config.toml
n_experts = 32
experts_per_token = 1
hidden_act = "squared_relu"
moe_layers = [1, 2, 3, 4, 5, 6, 7, 8, 9, 10, 11, 12, 13, 14, 15]
init_std_router = 0.0338
tie_word_embeddings = false
learning_rate = 0.0053
max_grad_norm = 2.0
batch_tokens = [32768, 65536, 131072, 262144]
max_seq_len = 512
train_tokens = 545700000
max_steps = 4359
Below are experts of layer 11 (counted from 0) of a mixture-of-experts language model. Rows are named router (the router's row for the expert), up (a neuron's input weights, with its number), down (a neuron's output weights, with its number) and show model dimensions 144-191. Each number is 500 + 25 x the weight over its row's rms, rounded and kept within 0 to 999. Numbers have three digits each.
Before each expert's rows: a language model's description of what the expert responds to; "comes before" lists some tokens at least twice as common just after its tokens as in all text. This comes from a sample of Wikipedia text that the model never trained on. Tokens count by the router's weight.

# expert 17
It responds to: Pipe characters and header labels opening wiki tables, such as | Pos, Candidate | Votes |, % |, Notes |, Scientific classification.
comes before: "\n", " |", "andidate | Votes |", " | S", " |  | C", " % |"
router:519521468514451495504478538505504528474519520481493487501518499474511499488509544520511481484509504484495488527479489507488491501503487533522513
up0:495492504490509489481554492458510488526499519502484519489469495505457489492491498463488562508465518461474526504511477528511526518485464506505524
down0:544535560460503494496530471504502470520518497495529501466512513502540497486480512514519478511525522477484463542474547506497510506466517503518515
up1:485490512442442508498510503501487497498506450494517482484455492516470470479502488512492518498459486509515528509524510481492479520527502505525479
down1:476507500501485498454463495528519507506540485522474558474484486484498495519515534510492521506535528466457494430504518494510485491493511485510515
up2:449494510506464474515529494509490492504498512460469464479507482492481491449524485468514478506525464488485486512489534491501547549522520530496514
down2:507504469473539478487475494444524480516464534519484512458468528440440515501515478509477486506490507474542467488527522475453515527488479490493518
up3:520421521486474497537518535511515509516512492530519484514505526467536502471500478522499495512479504495507491511464520475532504536553528515489502
down3:496514509494512490507520524506477529472517462462518464502486466500487533492507481501469510501492493507528469479465522522477479503472506517463514
up4:479526506480481497474472498471524466468499540462486531485494504537513488504553540466502465520521494538475504514474521536503499509489492491489498
down4:540515527516506512472490501491499514506522527492521448510494511460522485463479490448452447436526553484506489511532519514519470507460472496457526
up5:526488558511493466539492470459538455524513489514486521486490492491472483475532511483523558517470489525494476534460534503517486476503554466436520
down5:510479467508521542439571483511525482508470463485480496465484537498488530488506493493495504514489521519454504459519547511497516537515485498490491
up6:467506513490497482483470465537488469511497535460479518522497488499529516484521475491476495513460525514519489515503502464462497480515489451452464
down6:526496517462507494521499494503568521480562496502529468537523460520478480520485487481443527496491508480509542512515490513545500508489536495512479
up7:519513517516471468450506476514511500458453492472485534529530503487467516466543434486475532480513490518468543513467528506522456494525452470506494
down7:480477492509469537537487513528539486499519471476462475511533496472475499466498478470452495531481532501485503464484492526474507496472492529516505
up8:512512506508480499528517484517510500478507522559464511505497491504500538510487475508506513491511537521515535501486465472519496494492478522529514
down8:503452487512509449470487476512511492496453466505475491526502520523461486513519487486556501503486557486569456494492501437507480520486515509508498
up9:435481476532547473477489504528516503534518509470530474514517494434510503478497465514522469483504476506463541565488484464538530479466547533483472
down9:481521473523503515468499477492489531487542524486523500508540465476516503567518503454469481508501523490501465472485462510521487421494491526509499
up10:514550518496492509487476477475509455503479488503558515487510488477497526533530500468484496525547487483463508479514491510491448502533501498513507
down10:503488469479495519465504503513511507488500486509496505486465544536480420521489528474481491461491474492493495548498506448493485529500521477489528
up11:477470471504500509482534498493544492495478531478489500508466530525466484521517488509483467484493463480505560516489527499494468505517539504466498
down11:522518470461518520471490511502501513522492487507421501525494488544517533498467516476498482486493500467484462534512489492502486512557471472499483
up12:495525476488504489552456490507497484504501491520523503513521489477527518505508473431462537466491522476486529503504524494515461500488511531529505
down12:533515461553467486507503533462466541561511491513507470516523557501448488484516470513529550464500486493484495486477464508491525533515509487522508
up13:526506504484541503492449471472509479477512502501495490538483516479520521478520499536469538489503465500515515534517470467524524477441464520503497
down13:513518534499535527467505467473471481533472524465543493492494476515517435490495491516510510459509489488490467508533479533497505491485488487526490
up14:476510489470505500522461473497502473454479513493523500479552482518504491490495474508486479486504479518506515535501509470493507514551506466540543
down14:475476481498494499464468494497478493501460510499523463492517480493524490551518543487495508494526509492462496527447506530474512482527517465469492
up15:510531503494532495538541435492459445477480498527423517493540512475529540496529532512493495484521497481462518510474465508524545496491481523489483
down15:507463492501493464463460503448466533469486460453497513501482497480497493486464510514514491492503537517501501508493480498485493470519493473482511
up16:502450491450482504505482534512483501510533466484526491486499494486515479476467502511456520507511489526520493516486518453500524473518530457523513
down16:481472497508473489507494474501495500497472508517530528529506457533451500515474489516519505508516509554510486559515511524516495511461482513466468
up17:490479462491543486512493502479490492483518512494538493507497518492476508514518498538479492536489492486509487470530499480521487485504486541471464
down17:517515540521498505524515531525479505485531495550459456485540443478514482478479489527536500460519500467512532502516490495456503421517511504531552
up18:509482514498531483455494514540514495544479438490472481483503494508498518482495506504493470538498508511502488504484536498469483489516470462505483
down18:500510484501555507468517515448466473491417495506509452528482511536485485517512484477519439508521499472475464538529528489534515487492480519494484
up19:479519469541462504489520524506516524516496491483491482510517516444530513504491535513502496524470470488510497534526494508543500527518493502531474
down19:527484476492515518500520464510485505462494510495471465514516504512450524518475465463498465501532501537528504498516484500481464487454520476497541
up20:514507497457518523540481516467481521502546527474522482516452502512535495491469464520501477501503516524476450434522499498504522522500516473529528
down20:471513519505479511543489531495540539479499508471506537501525500475488510513481510509450522495499545515523489468526439557521485522454503520474524
up21:501491497531503471497476499502443467515449494492510475460503499555507491491501473476505497516539552442527447495495532487503518493502517483499517
down21:502486514517486500539476472506477508543473527501495500481532471506468474493468502456506483510484520523513542483484487550487521516530507471521474
up22:527479486459492556498463526522505481502547493521507490516474490498525515512516517487488503512509479578495494488499513558473500461486468489512523
down22:533462485536470473482529504523459495490502502498500484482547504544500496477471500481506519476502487486524509494493483533482515516522551496474477
up23:552522496513542467488502507485491478499489463526495531542489524484522504538463525514497526483498493503459503445472539465547474495489516516486501
down23:519499509481496524524488541455521511508501493500487522486495520503526485533513484513496562506475527447521512522478438502523508495504511479491497
up24:502527545483502464484483481516540517488512504495507498530506508473574503529497548501547478499483525476471512517479532522522544478495516482473486
down24:497496506504528521533516538499502457506501493522504515505502489547504500519504523475470541522491516530492473524538459498512468516515474463518547
up25:524440531479498532452503478466514528539491484512481530479501519449459515495501520523508484513524488491543478536483505504442505533536499538512511
down25:511532507548495476501486473531479502496484511487508484486471490524560480485484480536468520468475474525488493535474496540504473458505490487529518
up26:483532503535507546483526519469439468475481458488530550486470528521523466504496489475482502527487506491473496524529470482505468559480500508522468
down26:486537508511482482472494523502494478513538508508478489527490460515494480493507502466499500516485490457469522524491525484489448466529493539456499
up27:504480499483487504476522530523543502488497509491495553482539500460512488464478500496466525503534489441536508474477502491500513542509535525474535
down27:498527483505496485468520507490488493493519503483551524554464514520513497488479469509472540532504519510535515489490502483504509487476463525485495
up28:520521524498477475478478462473495550457524509482485497516485504512488517452468492503498559517516524474497482507529460487528550503502515527545546
down28:559514516488513481532490478509497527512501480505524518507559513498446472532516507507475479512502484546504478536507455527501470494483482533472491
up29:504525502517535522536524484532536508469472489503442478502519479480458508501494491500488515491519496491533496481528463521508479479530471512481459
down29:486504528481487514471421489527528489519460489513513523477468526557526499492481483493484502497484472509520519463489520457508518503512498471507500
up30:530469489445527509506486501492469432490452523516463549473512493488518503552508492532504515469499533541490486478466493422542517507534507473479518
down30:517537510499486499508501457465466489470459500469493530507510430491518524487486493538478509509511449583505508520507455455465529497491509523537457
up31:499504506543561520500525546488498509481539512564465472538477504511530507513472492487534523479522480489509503471523491511433468542512510453482544
down31:522451487539464505503494500462543480495485497493542510534510490500473475488483522508527538545471487491517449451532538530498506518451501493514490
up32:575498508496465529544501493476552508463532470537470497498470468495472491523475498525521490517490500516497488526503516473534505565499460543502514
down32:530493501455520504521503502487491476522460441554484491517519508463531502494509506470439502478530551495498464516503514511514475470461526521514490
up33:451486518492548484458534500479550508442544508467492505499530504468528471476458543462515479543515499523499502486502532498498523504473491499543476
down33:509496457485520556439499534530507547444480508510518484490465485490519500537529508494468517506463490493484510516521466524503467501513478512477457
up34:460475517466460495512503534457470528496511520495528508454516524491476501460497512534511495567444490529499510542555491475480530486493465517483523
down34:472473505503522459486495476496476516487473492487479510511462451512516473472494521480488535481505533513466469492460476520524488549533470522502537
up35:509482495493516519535528504457560522492512510507489496489459500540458534531515498487500480509456543496529474502462491497552519514477500478552467
down35:499518510511468525447500516521458491505496487501516517496490515496524520522515502484523528525511486536509540494503524448518501455453531475461485
up36:537536485521492466476506489536534520510471510464547521498496534496467525432460481496502488530498485503481475511505553478508492492493528521491515
down36:470497498535526513523459454518506506526519534492495503507542549520505497501532497487492478512490544486490486469474539543518447444512457552559514
up37:505507507502491462431464460517545474507528504472509496508567482501474503514493503528501509509516475501487439520526503503510517529488483546479486
down37:496517522497457517502510503489481492498481424512491483507508481523503487509493528482483479487512525498491516457484513570480538474534482527549492
up38:530513489506523459514463470502494523491503469488508483493499520522502497472479499536509552519499519505482492494518465512523452519539485482527458
down38:468503497457499455502535508481495518495544511514500492488511513549501506518534501528431507505527496487529496512485510507515490517479497505521507
up39:545502482474468461475500511524476484528521499507530489512480481530499489514485537542498533538484440443535525535500517484513560514506513491506525
down39:493487495482472486537487510495525503526503497497522491491526496502453488471484515481511515466517499502529444502475506525478493483499491513471521
up40:502484505453532512499486482469503495519491471490470491514524494471449534497489504458509468520516525469498462542528478500507526467492455486477493
down40:490471513475524493513507430490472513517529531443512500502494514514480544474499533484527513529494536442521505454461498513460516510531478526512503
up41:537503497494509451499484482494511505491469522437455500469498520472524535506491478506495478547525466483501449487456483485466529505517481475496523
down41:482478501449471512504489504488481477484529475524483539483542463474489570480505541517474464512538540470541527504519485499473503491513488507507501

# expert 9
It responds to: Tokens inside parentheses, LaTeX math, and Arabic or romanized script, e.g. "(S", "(N", \sum, mathbf{, abbreviations like (RAS).
comes before: ")", ") | ", ") |", "),", ").", ") is a"
router:527529478469496510474489514516494494460507529486464488478444491441459486488514488507493507477504485485518481508507447506490484490481440489498521
up0:549517509476483530535500476474531516505514517511484508505506481496505489498480472506539499474498460491524517531500555472521492526515462489464480
down0:512505545495527460491492513506500472452507482502458495526546495482501492522546529473495494517459514501495479485507525495463504453468505465477536
up1:494500525509474509585472502501521466514495503491522483457560541525489526483501504515503484500518502501449512528462471518528448492535525421480511
down1:500509497519510540501438482485517515474525447438500504473505488477500472491527488482470497499510509498508508552504497518519466499495482458495468
up2:513499519497481495485504482473483524525525506481471550507508483484473484473496493492478482515461510515446482484521486490496506496499514512504528
down2:491522483500500521536498541497499520492506494509530500544473462465500501546549464435487548489509419543536471522489517484483486478501480538506494
up3:499473502479493508467500515477499497484523492490467446473514510515487527490491517490484488501517460518508464539477518499507490541461499511508490
down3:477483525473500457475483518536517505449505511515518529459481500519488497506478497495497486483502481516526568506459490546521524476536528512521503
up4:467514468557538490512510500495512503488456525535473542511496515473544489525466508480503463502520517550550504473488479531497449528506498511476487
down4:491460508546456501465496464510478541493488451469505464519527549529514480475513515498524458475498536452494521509519471469535505504465471494503524
up5:484479503476475498461507467500483473508516481510517501499483503523496532548499473498478493517489440458520500498488506481520502506522520475498500
down5:463493521476515516503474512486503527477499491464507463494526504481475546515470515492517535509508450518470487488453507453482487463492488486503525
up6:476549473509549465536518489502500508525495475470515497493513486486523483520518552486455478460498497480498500495540506444502493501495486515517483
down6:485484525441488491519532499453478525465484510544465505490456456526515539492483505501538480553525529479499477497485473495505504497495519498491477
up7:496487514470491496500496530498515470505513510475453526462513519478465498517466538458521496481480490484522480527505499553506488463477518492490511
down7:509509489482476485523550499508542480479515495487560462494509500487481504470552492533490489475473486522496516527480528506532488431524509521474479
up8:503491481548519484517528511514473471508508555514476513511465493461485486532500537488490437518505520488543531458497500566471536478469519523494513
down8:491478483523545458492533495524497482489513514507506476494471501523494516463496502509503478483537486501522517516525529519523504529507506488457512
up9:541539489536474515509470495530451467495530466530480487520503525552469487484500462499476533532478509540480512499518499487487506506543482487482459
down9:484511469511491491550523529485487488542472521513482470546480519506464485528522493485482500484510518497499500487553551480506499493519473496499501
up10:514493454493452527477510504520529490487522496478541495490494497488508488519505472490504523499497498537469535461491507478499457490511500523513499
down10:509504511526517525513495511480531479486529495474477522459480530495483494531487495495499519527509508498492449501487491533423506542487499514524493
up11:500491518492482495539528496501527495524501540508493480533460473518476513506536526476479456541473474482541497455481497492542453478494474485503456
down11:479497479499475502522491520477524505514470477532509507517520487533486510534476504499501552478470524492483533535485479538528520538534541509453492
up12:538500510524515479519504527522500477455508497492506575524578475499515450461506485505499495515487475496497472472471497477510512540478479485528503
down12:486523483486502456532545498537501473479490514543537524543500480533518492481490524527486518494479436470488485474502491510538471544483486507539474
up13:512487525449443502505501469529492498531538490493503499536534502498547521482511456463519548499518466491494517512489488474498491527502564534458510
down13:485478498495523511475535486478494509515505537489488468512500516505453514498480488507490502502483507455456455503482509457502473473504503490493550
up14:539503518479511483459493441511507546482531481527499511456472502492501510523522501504531533501491498472495530502502487490484472514535458492513501
down14:527467491504521519483521517525443474540473480516504550495482508489512508516508500472534494496486489503499456510470507508467456537542473572489503
up15:477551522499510504549463520470524497490530419513492532492545546498510518492495501492527511462492492500518514473510546539506505524500478483446456
down15:527481533512541494464483543523479520533521540531466445504479489487480507489506497515470500510490490516493489544515459465510505493498526492518547
up16:510465502462534470515514416495519495502505522448489517503506516470487535470493482526511501523497503505531524484482486493499508509480508502500520
down16:534514485479537534486515505526485534471468501467481497515572530475508471464524485517489468531518484472501473516495489516467502477493487523545474
up17:502496476523529475495513492501516522520483473504468500496548508464535533514498466492512520519464541535491493543504550468522501510520489474470497
down17:509482541535541505483491501455522528512491504474528485480546558506532490527479482483459521558500486493506476479527488506492491448487470503503505
up18:478491473464494494497522518518507518497510497483545494506484476537462482513504495481519494491522483533496496537465499504504475451471481525531573
down18:504498472506478522510521520502483544497510497548502570528472509543511514476479483505486505480482495512510512508454508530527475540495515458465497
up19:498487491497509499486485512520497501484494463508500513522513539466443496530505460488551517482538501524514484514510532498485520430491504505499512
down19:526468461512527526521524496504521496501527538509475531461486507486467489437487463508484491500547508495503516484484478476485531501503480500511482
up20:471480487486515505514501508463509517494503537479506466500506482495478518498527499524507471514484478518469503470477518496493541521535490485511514
down20:489477494480537483500503482500500503480480528481520466552500425499544518476464492495498521509470503531495514476509482500481514491495509516466541
up21:507495532483501507510477522531530495470490518529448530509500497518496522477478518489486480515518458520461479499519518503549478516475525477517524
down21:519475493478518473500486513460523544526478529473527484478466522499477500485502444465495449510464509514489503505450490531481514476522497526499514
up22:496502487498521499482525556509501511507490471520483495512467526510496541524518523540515531505512483573502453488509518526509515487491517460503514
down22:495448485487520464476463490482507476531508516516468515531505525544475570491456496494563496502530484541477458487485475523521461541526556498541541
up23:532505514499537553512545522502473480453515504486520501536502536508554514550516547491498477522502505484497527479522478549490492506464487484469488
down23:463456451512478490492487503471500495482498488559524452501489529503502442461467523553522478469487545554517483550473491479537519534450474526525497
up24:504502489488492540498536514486544471518499484482475487540484505543503476516473512432518482507492493476488478488477499482537502486514477544476482
down24:532511557529480505535488510495501475481497506483457461507529498464465550495509510493502508491502485539546522461488507504492501455483477516469507
up25:488509477473564490512549538541518469495488485462496523488507477494456514494494490497542510481475519487486547505519512527445506509497494469493531
down25:514495526492520527505510481529518502476551484512536538465536469504534506515485475514508498447476545484529524530492483543532510477444501489497529
up26:502508508500505497501506500509434533501505495468506507515539487493531513503510529481459528489525484504478452512525486524535516507519493476493511
down26:461497551486475467540510523446487506486485514510504528484503493486483486489487479488443471494495486518473464516481529518451500499486437510499506
up27:496484464506553501454498463457504478498507526481531506475513535517568484525498475474481468478531451503484520490466494542481550482475495511506520
down27:545512501510509491467472501506492506439470494517514520511506527530545481493482473517471510512480501513491501490512505510522513547453479501490504
up28:496471495463475493467471513488519529448514481496469501460462461486539566494473477515478503511476469519468483471464522505506480517494502486445512
down28:478480489499492489481501489526487516554523508502519509509526506491496486514474512498451534484481470518491523490435498527505473514498503498490521
up29:513473527492502519527502486541494464470494524497527508492491493497504512521449523469537463462446546479514506472478498502502524508507492503508502
down29:473535481506552530448503445516490519528507443441494516542507539500488509483486525480525504521474448504464515483531492536471515501492500536460500
up30:504501518469476468487521502558522492509517516521517529460498484489498520503514506468531524526499534546458492482493503481506476523497490512509483
down30:469428464463492507502519501502466504515523472489490470491494496494496490524518505513478488496559521527479525495541516472485501455491537473488490
up31:486464489483504540509531482489541500488522463478460477520462538544486529505525455452548536496477516545523499522503534510533502511479522505492487
down31:485492524476549503517513509486561486497507470500491491533506499507447512495519479482464487482458522534490526515532477487524515464509491485514483
up32:513492510512534478462506457469485527530500494479480521521504486498509508487562515515475522501511486545497482534494501489515432459498477553510546
down32:505490526513497470486491471513482525527525552506514515506508489518485501507496496476492487483466493438506464465477519444497477488487483470539495
up33:534511532515533431542504499484494513491475511547456537511502503523479524537527501448494491472467506503520469489481511505544479535488551542514511
down33:471493510496465525530507506518512536519548463475525450496493491497568548488467482463529541489511529502485479511504511502497523466506508492487504
up34:524525517473487435521512512478457481514462476445487488532548461494501511485493498481526503477531501464480514531541517473479515521523501487536506
down34:496475521509496491493520546473508482482468462510528509514481440521497512506502499460498533510481531522508531498458498508548523530519533478514502
up35:470472529526506519511474471478496504511512440472496539492505504477518484505529471499500541516544506502482505500538521474488492486508496530440511
down35:474488510514498489547509519527493469512476493499489452509549476549468516491521522525512483548464553481557477468503549480472543476510476489502486
up36:499485481513489520488521493495506551469462472461475533569485588492478515497509488495513474514506453506477464502531544526482517467503517451450482
down36:493488500554556487463518488518483496557517521506563489522498517516501511509504465534497490482507483489539537490520491470498518518469491500530485
up37:496509477484475519522493468491527501506502467498511515533530539517493495476425493482525544458495526509502531538493510527499532470515501449507518
down37:467478500527477555509486541522498529521454462497498479446499469560492475452500489501524482490498490508537519524515520486528556479496504516525507
up38:513495549484513487489519497491513481482463509538494526472444484531499490562489488503521491481494491501508506502536525478515490508514481469520480
down38:526499509497478492504521476533501491472484477502545521480462452510463495496544485507477472466516545520469472475509482471493447485525485507490469
up39:503491444511516517545462452510474488464490482472502495522524555513500493487497527517493455505506446473486458497509499486476511493461516514513468
down39:506497546438542516519492490492483485527466502491506507479498474504529532480510455490517499535490518480516510511485520523493483490492498456494485
up40:529530469465487527473482520447490438485511475522503506453482512475450491468465460500481517492529525519502533516462533490536498522489488529494503
down40:518518502499452476553487448500471490509508508490508517417514502479496517473494533507512468554473463491468467562534503499501475534480503514516521
up41:470486486475512454464462494494486508490502478493491509462504498471519488499437441568465496500483456500487484486494499486529486509571473489471520
down41:505520548520471496497472484528499451481519524552563471555496502502555494467485489493507500486512537499503480518441472478480501477503518530454480

# expert 29
It responds to: Semicolons, colons and pipe separators ending fields in sports schedules, infobox lists and race results, such as NC;, OH);, | at.
comes before: "\n", ", ", " |", ":", " x", " |  |"
router:515539500494474514473494494468521470516485531486467497471523501448489492505536502524465501497489489499507531479518491525497492508493528505539521
up0:503501502485538501514537510529489480520471532526490526542495531517506523504465494519483508527495517481483498522529474458468476527492559485489458
down0:497472491532490512525516440505509479504530532525473509481490499474511529511538486510470491492500509497528508461484501528531493455521501523499498
up1:492487552488502519495474528467488508529448475532474533484522503521490534566442498508465528521554475510459479499489515526548522494499469525513535
down1:515523465477522506491510481494504455484538493519478480505574491507474485525493457469500539480486530491480498471485525528470503434487494499483536
up2:507547499502524499510524502479494492510503522489479494511450509547478516542490476520467518458513566472482493517437488521510511521491520508518500
down2:487472511563490499472497488491500537467499512495537494525469487499513456518494485539488505516491522543499447519485504527476481470452516499525453
up3:495507500468486519525530528561492484467533530502496489525467527512518469563454541474461513476466492525486542489533485503511484524481475480469481
down3:521468489521529519524482504510499506500489482563507504455445504484528511475524434497545502537508537547538470496477471429447464486485508491492494
up4:496487509538485543467493479492511495502484472546462521477458490515518468510500541567494510453485478498558509510486531551456529479473507469494487
down4:500497469484504477567508511513480504498515520468483525504490528504445472493475482506506459503467469488498484492483506570519476466519506449525486
up5:526492509493517520476505469488534486511503500497533453453495517493515507464484456457504550484540457507469494552524478553474528522506526507470511
down5:515469482496499513490552490469489517511535502479473488496474497539524514540471456529524541476476477488510477522497512496442466491458451533520485
up6:520526476515503552464489493505534471558485428514502503512518500502468495547529466498491518452536515439483476521465457505541487466501482508487526
down6:503532491539511483531485513507517488463514545449503480507474498438523508486520538469490476516497441501534489502509526489495531485489505468426477
up7:496499524531476512514478525471502486535497484501445539465489467532506514490499518544500506531522524506528534447466508494524491460510471505473512
down7:498504508460541523476487496513522513502483514509521463464467516508546504467492513473468534476519453520512538483541498523512508508484484490521464
up8:511538534492529485474498486481481497507479460470504485513450524522512537466489477466454514504480494493505517475506520490506477495490523522477438
down8:483483463478472486511466527497537466495474522468485514458507507505494510525460544516474535502495477509506532532507548472500501473524510477522522
up9:488478528505538497525479527504519494495457549489537524489490517515494511445500501531519490516508503524511491508476482487473548518532509531471458
down9:532562475495490505495529479471452546491532511492466508548493490474484485511531482513507481515469557511531492505533478473474465493486514485514482
up10:513543480490498504512514480479477504518473509557513552483509511479508532516493471525471455547469494496461527528487483533565497557531520493520493
down10:509522522533470516516520488517510497484503490487464464487535498498532525466509484516482496459525539468541479483494551503490469485491512488454456
up11:505498490518455434491479521486488497503481544508496490526514478498514473459485521465522505493488501556482474514553470498536486519503488494486487
down11:545507463532518528452455524507513524528491520522520497511451486510475527475516522513511484557474507493544507470505502457479502463503518535496462
up12:497516447488525519510549489516534519509488466489521508493518505503533500497475463472501481504515530524503479502530472483547502528548500489508521
down12:487464524468484512494494467482506506504525478489506506488545500519514503528509489526490494469467501493482546486505480541468490517513544496506514
up13:463512518493490492523505511558489536496455543504548480488469476478534467546512495520495495526479486501481511501509485505495516498525504498459480
down13:509552529489493502525477481518489475502455535538479515494501545485516480517507505490492496498528500505488459541515502528501504538452489511490525
up14:503465492514548508522547494473505462471524544508481542515493509498501502544511480505505544514524488475458504563482477505513512503521497512523505
down14:534524483512501490468499505491486493496473486529508512464482519499506464509510504515486428530460486501487472504522509485522512500502501511451480
up15:478498485492490545516550496498477494502493476510508475481479498521513508500540502531566527548522508474481507479494497507532507458492546500507508
down15:498537519493495455475477467496545526468540519527518489492487506500495468476481459471511487454487451525559514496505504499515521521470543504535494
up16:503479481512496479522503486478467518483505541505425498496492479526532492519483515528496506501536497495469505504546522447531519515442495501470480
down16:510501519495532467490515498501537464454496505493516517558497475501495484508490453465500534521481512495485460514527459470477507456527514495522487
up17:502487517507528452474505516537517497544486489494476532476486522502466519515486477504533477531504542471436499518459489554483513484530496508496504
down17:552533503495522463528483500526469470493514513487491460482524495489502481497447447479483510477489489501500473507484460474516528495491518519488458
up18:532508471446498462479482518503456506508510502477481452464536512500473494521478515473514504498498489498506497477450514488486506509524522533543521
down18:494549478512528465514494489474497486507521502494491483532475511523478487492505470476514454530501494532474528528489496465539539505508475501467508
up19:537467522463555478494488450486466497482527504506532507508529493504464556476481503474526488487487510506501470491526520485491488493490504429491497
down19:500544480496437515506512539506493537490479515527510527460533507502514499463532507474482505509522492477518460535515512528494476469502491483476458
up20:503521551490481527479484545505539499514503512502488498513467458472518516511524558450497546556497470509472486476514489483523486473569475510468512
down20:478483499487507520478537512459519492492469490528478505541508473519482501458513551484499489493532452534485483487502497534486442479535481478470486
up21:496461482493512499450479511509505515540498493496455542462506513492499514471476485516484488499468513495471463488520512467489527533500497511527496
down21:505498518518518492479489536519548532467457480530580476510489530520453461484485534514522531491505479503530528485523497525521475469515465483517495
up22:480441493450470501482495522507529489494492550464486510507479466473501533473457526514518441506494500508565480489525535484506470538511505518495527
down22:539498501509519471492468498469512508469533455498517504516530521512533529499484457517539552491468505508497530544453486561494479470495478521531521
up23:524453519499489500529499485535524504468524513542530458501512503501486546506492499477495467486530496498466478547477513490532500504540505518501492
down23:515502514492534469489502500485491454505506513484523528467478509492486470525527514558487498512433518509495522497482517532507518495469480436486485
up24:515530522510494540511488527484476476498485460492512527484507508507498500512547473463456532527457482531555513530472522516515531551540494479523503
down24:499484454486516447511548480492509524492503521509481496526504448475485487510536463542503507498523505526496481508523520505497478471494494529472515
up25:505493502522480498481551484511503469477533471490501513537483488473490474495470471501473501489494541524478482515474501472498437513507498497506482
down25:512527481514479468503530524479528471507525491489513507509515501487515525520478479515515497512547547500477511505438501477556495536537517493500492
up26:509498539527483493497512479491498489485490516478491537505500535462478476470502488513528502497487474481525474451498500491516510492518482488507492
down26:530474511498533468469489472512528555526468519519477497492491486490525511492484507480515457489489485464504475509478496486474490489474539512496471
up27:488479496478508476511472523503473475462536548486498523501464516517520505496519535489498488513543468503450518522496537483532508491470474510509508
down27:493451521510505521488503529504534499521462472527483524510481500513440529494531506490455521492478500457518489486535508487473529526541488489492509
up28:512501506491469530482495516493520468542549479528511525527541532453503465467541500499493518536516488480517532520482578505463501476482483517494526
down28:518542506514512524437524553532488511459509478483503446518515461504464479513478482488511480497493472488496534539501520487515512439504489493530482
up29:490497529535476484488474512489476491487494477452507489487533497504502497516511505519478486499533487442498526516466524499521503485516516504479476
down29:479449495470494460478505496536518448505502504450468522475518515454473494480495503515494485488495491461521515465496442515482478486517514491521443
up30:506512481507490505495531529503525522519475531506520510494538515495493527469495489502538510534487477501485460460460491488516465539476498497501514
down30:503486512520497467523472497504477499508461502530518490489497503502475489529502491491491499550476508541469481491527552474508498527487516511512459
up31:538503513485463493533468519505518509534486490533491461475514489453577522528514537475498533544497527509506490485514492511513515510505537518488502
down31:476489508516521480492506485519487458499430501469480519475531546507494494522516525466505505511485445484516522514485534425537508490538495499498497
up32:505514454519473521508547533503477518454488524535483505498463529500495473488479491455515524497484503508496478526530532500539537509527511448516472
down32:490486497520482508544477534493529490493525543471466533530506530493515527497575495529527521470497492492491432521500501461464502519504518516492494
up33:541529554481504509526523533501468532509501531495517483500480499507500490494474462550486496504457519510478486515554481460467501452492506455492517
down33:482508499492464535516504476491494520472527525520520501528509547470511516502492505507514472529491495510486475542509464487500495518460483550518497
up34:490463470447500499507479508477480490487436486438487513525535472497496476521503496459470527582518481476489534500505483491493511509522502497509466
down34:522540485482460546506497503505473506498556499500527548498493475500472560520519488512515491479541489481523497471499445471472546498532517558471496
up35:512532508523462478493455479494501485563495510525544513536512486515507523542535496465493528543496513488470512478474456489499511497519502489517560
down35:507445484481502534505495497483506466501454530473519523471505544514489530517506533507483473548531488516484483475509531522490515481510521474499477
up36:552508463477541508505487482468487495515486548477512421498538516486522477515494530501494529474496499503520519510501504508533478491499468523489495
down36:483493502519519524509514501515495488448471495467488448449510531518463481513497493520466472513506526517516480524487508517528447489470504494550471
up37:492478464512509510554562516485482478446484544512466531483490495504518503479484482466456456498499495486471471505524475484499478511509544467556515
down37:507464516524516490493533474455465456475469507518472519469509507474472522476461484529457477499493510489485510518487521524478530516516524470518521
up38:476502522492503460498520503510529527457535513493506482475508500501542512544508492523499470494532499534521548519519508469494494515485500463494464
down38:469486514493523505482477511516485535477456511488518507487503479466462532501457474482509511496474515485484482508495475535512517517512477478473567
up39:499469507479474522491522539473482532512514498525483498498507510474507465491488522512486500480511496516502507493492491500555520474541521473488508
down39:494504542514500525505509486495487500529497500482466449489537518505506532503512530539488527510496529509498447487515524458500515509474513454519468
up40:520479508496495517490485511473477569547492491478519454479461519500481469561510509517464529513523478466442469508501515512521473460539506486519540
down40:506490499531519510489505472523509465475468518506485509536500520531502478458493487513491473501482475493529520503510457504495510548469419503509509
up41:518508475509515480466499539453523492480522515466478478506510525498535499505498518472512490497460542518498497476506447495505507479520497494446511
down41:472478523578509494526472478488504490494501470479493485523455490528468459526522511539466473501533488505518517524533503541484461488511506484518507